{
  "n_layer": 10,
  "d_model": 448,
  "n_experts": 64,
  "experts_per_token": 4,
  "d_expert": 64,
  "d_shared_expert": 0,
  "activation": "swiglu",
  "moe_layers": [1, 2, 3, 4, 5, 6, 7, 8, 9],
  "router_score": "softmax",
  "normalize_top_k": true,
  "routed_scale": 1.0,
  "balance_loss": 0.00302,
  "balance_bias": false,
  "router_z_loss": 0.001,
  "init_std_router": 0.0364,
  "lr_router": 0.000873,
  "n_head": 7,
  "n_kv_head": 7,
  "head_dim": 64,
  "vocab_size": 21792,
  "norm": "rmsnorm",
  "norm_place": "pre",
  "norm_eps": 1e-05,
  "positions": "rope",
  "rope_base": 10000.0,
  "rope_fraction": 1.0,
  "qk_norm": false,
  "attn_scale": 0.125,
  "tie_embeddings": false,
  "parallel_block": false,
  "init": "uniform",
  "init_std_qkv": 0.0248,
  "init_std_o": 0.0,
  "init_std_up": 0.0248,
  "init_std_down": 0.0,
  "init_mimetic": 0.7,
  "optimizer": "muon",
  "lr": 0.00691,
  "lr_mult_o": 0.812,
  "lr_mult_down": 0.7,
  "beta1": 0.9,
  "lr_head": 0.00585,
  "grad_clip": 1.0,
  "warmup_steps": 200,
  "schedule": "wsd",
  "decay_fraction": 0.427,
  "decay_shape": "linear",
  "final_lr_fraction": 0.02,
  "batch_tokens": 65536,
  "seq_len": 1024,
  "doc_mask": false,
  "train_tokens": 502900000,
  "steps": 7674,
  "dataset": "wikipedia_en"
}
Below are experts of layer 7 (counted from 0) of a mixture-of-experts language model. Rows are named router (the router's row for the expert) and show model dimensions 336-447. Each number is 500 + 40 x the weight over its row's rms, rounded and kept within 0 to 999. Numbers have three digits each.
After each expert's rows: a language model's description of what the expert responds to; "raises" lists some tokens whose logits its average output raises strongly, later layers aside. This comes from a sample of Wikipedia text that the model never trained on.

# expert 23
router:436450480468564494557462468492483535551567508462532501481490528514440485508534511531443528512518478486520441526475492483408436546474454508543538514539543532517474434565552491527586507495521488448537373541502440527476459527509522520468494489459491564489498501511468460505504512437402522497501456419436523548531557489505561500470562535511
Description: Prepositions and conjunctions
raises: " ", " the", " a", " all"

# expert 54
router:465409496445479518549489478560452595559481467521470458441474523493502510500515497540463503558503399420541497510476533491482490583514489547503488522538552565514511460532557542516516510552529450448475510479540480481497461468546583491488487433500535585514439540547533544502584483557512455520547464432487564534491501533519500417467531543463
Description: Percent signs and endings
raises: "im", "om", "ides"

# expert 22
router:372414521496578515526475501501436550530502426500446462429448495501504522457513495536493569482482548526536424503510517434426513593526459551450543541585497485506488547482515460482583544542512479426597469590518452541443446508555492511497554451450493549449444448574498490566511580512464449478519431462519565530484557456464490449448560477485
Description: Ordinals and rankings
raises: " position", " R", " two"

# expert 19
router:489498572482550560512497490486482547539525476455436401525474495504460474490544498479448582490510443446547474520528519481406460594494453510536549551554569500514447518576508451552525483558516466478544468499521500557442492580539514493451536472447497528467514459539501464478528494462484503489507448503506544514520550437572467533400531490438
Description: Academic fields, biography
raises: " and", " of", " at"

# expert 56
router:460456483467573547537548446537532464494446494458458378465525503552527441515552469589481514500526461472519500465518484473434477594542517532531572541587534526571461470600505528501522521523512394519557424525489481502434446489530517534453486485505499528480472466511527491509566533485480521455551411493502589513566539520517547493498548485463
Description: Party names and row starts
raises: " ", " —", " (", " –", " Team", " Party"

# expert 38
router:457466478475567525492508476602468591551540455506497444477470546482469485465529570553434464523557484478541480456533505513443491540454454500529492518550506560529489536552490466508454565493545434521478502561542523509464483492554544494497498422558489555469472453508523472540591454396463450499541361396443574543476515440561588553521525574477
Description: Capital letters in acronyms
raises: "90", "93", "92", "91", "08", "96"

# expert 49
router:496465512471546492501408430548534542524529524492447417451475529552436479523501477530421511483507420461531464499561529511449375580465544552503456582513512530558456487503497507541550522487539505477494501475486525506456501520450545502473540406530454552458446532543494503536505503547448449446540462444475547465544547521524472448501496533488
Description: Section headers, coordinates
raises: " ", " to", " not"

# expert 11
router:476476566414518497502494475535471520504511429439434439451460510530439486460489480498443502509542424507570479526491619510452469536425495506511520571507502574516491492507499471472522464539532458447500454528522465550462501539508484528521520485474506500491451462523476447493507561509494489467476462476444535551538512454519486528471532463456
Description: Place and institution descriptions
raises: " on", " (", ","

# expert 2
router:471461493508545544511531502548415497557498454487503401447516576552506449507567516534438503520556492458502412507495527404437448556464482511500532516532519513522468567534540493546521547577533452448519436580507457502473442516531499499460488431481396510452422468460522520482503532467481475484517355474496569483487457486535478546455502492492
Description: Numeric digits in tables
raises: ".", ",", "th", "+", "–", ":"

# expert 35
router:484433526494521498581449501521485618513568436457485473448510510477468464487533520559442469519574476448601478435458532477529484497453462547503534525502523502546516464566536488522553581542531464473474474573545454516442473461538549461472532440484483534453460417511493497541467499449514500521493453462512534525475519478608532453494496523528
Description: Scientific name fragments
raises: "asc", "em", "ond"

# expert 53
router:461478486489497570489473500504431526589529414570386466479475520512470508407552491475489476512503502444477504447507490467381475592449520493501472524544519508513448528529488478516563515569452423471512470543494435557514458482505498552494579421453477541478474542523495474525493502518456450505531431443529552562490468505524514439484516453483
Description: Measurement units, sports infoboxes
raises: " (", " or", " per"

# expert 42
router:466430494454560534543489438561458498493478495525459437503490555589479449396517527475542512500537532506487521461457523474461485550475481530472616555550526499506498515549497507504541469487543521492504477515537490497473471568559478526473520441414411571503483437553486557466548505430467487493539433501526582560488518501514545394488533545460
Description: Title and label starts
raises: " New", " M", " K"

# expert 5
router:462487531530571524549463502590435494506521485508430445472503484556498504470515597495486513493536455486508477511482523457427445617492518494583548542501556549511497492499536495494500563540467485517465411461589475516504469526578526486452497464468489568433498450458436562494510521484366515500497498470493510558520479508518510484483541528490
Description: Short subword pieces, connectives
raises: " East", " South", " West"

# expert 8
router:450436559500508569526439496531479518529516434536473436487442466534496497438556486498452500534473496497494471476540530487346496552470509521475554608550516522492514530514499456512552498533533476506558449520490473530419465549513466501478496438436454548441485463526506482481597523490526461486511476507499507515518557486471536497458523501485
Description: Sports team terms
raises: " ", " they", " in"

# expert 18
router:455400541461503530559490441560456579515504506511499448468463561562522439470530496534482540477549462463474501446501573514465543654443440556498526597554452487508490477548523443505499532469474519478522483542492434493459474522483507530488481488504507594463533475527467521452503521527503460551518455460445530529501508480471538477431530496453
Description: Table cell separators
raises: " ", " No", " N", " #", " n", " Number"

# expert 50
router:468439506521557525538492465515456525562505387523466376505488547508531447523523483514470527559577404463489511499465530499400454474430475523527557496572512530532495495557508493502540517517533453516555468495504479505431498535485517482437518489473481522464491472489497486465511505546521490435530343453498499572507596515504477501478517504475
Description: Abstract and plural nouns
raises: ",", " in", " of", " and", ".", " at"

# expert 43
router:451400522499465527472493477496442518492530485507418486514451526487508485566540587476472527519501431473486527502514531471434441580486511551464530520531486544529468533506533467548572620486566488462468507486540504558496391545551463516498514447465538535489437465597457465535548441434474453471524468449469524498498533480477512476470524536461
Description: Dates and population figures
raises: " ", "200", "201", "202", "199"

# expert 12
router:488507581442497487560427483574488521581460480442500493494493508576487503485556505464428485538590494445552494481488542440505444519498451555492538560511497541489480524581531508546542542517531507459523470508515511507457433461471503533484510468466438506498410450518478473553528542506484506510489437469488554536491459529522533450461514509466
Description: Sentence-final punctuation
raises: " The", " In", " On", " As", " At", " It"

# expert 6
router:474469580454559527509524440529508543459511483488413473471494534471533484487550492505501490468461524487547469419533537503503465573438497551488497546537564479542502463509534483525543512514483472458567457500503479570462458554470546602448467443464532519428488502493531467481493513443451476488459513465491514491522497453493451472493529529438
Description: Line ends and of
raises: "-", "===", "==", "|", " ", "="

# expert 10
router:465491598462541540512502520493448515503526475471453490464540533534445506476468585506503501504513482484496489493519602477429455588431474518520557558536552503510477596586500464456557497515517487464505497527507510497464480516484475542484515497423508525449467462563471488521519519440538483478520448467478519510515521476523431542459549509418
Description: Year prefixes
raises: "born", "og", "j", "0"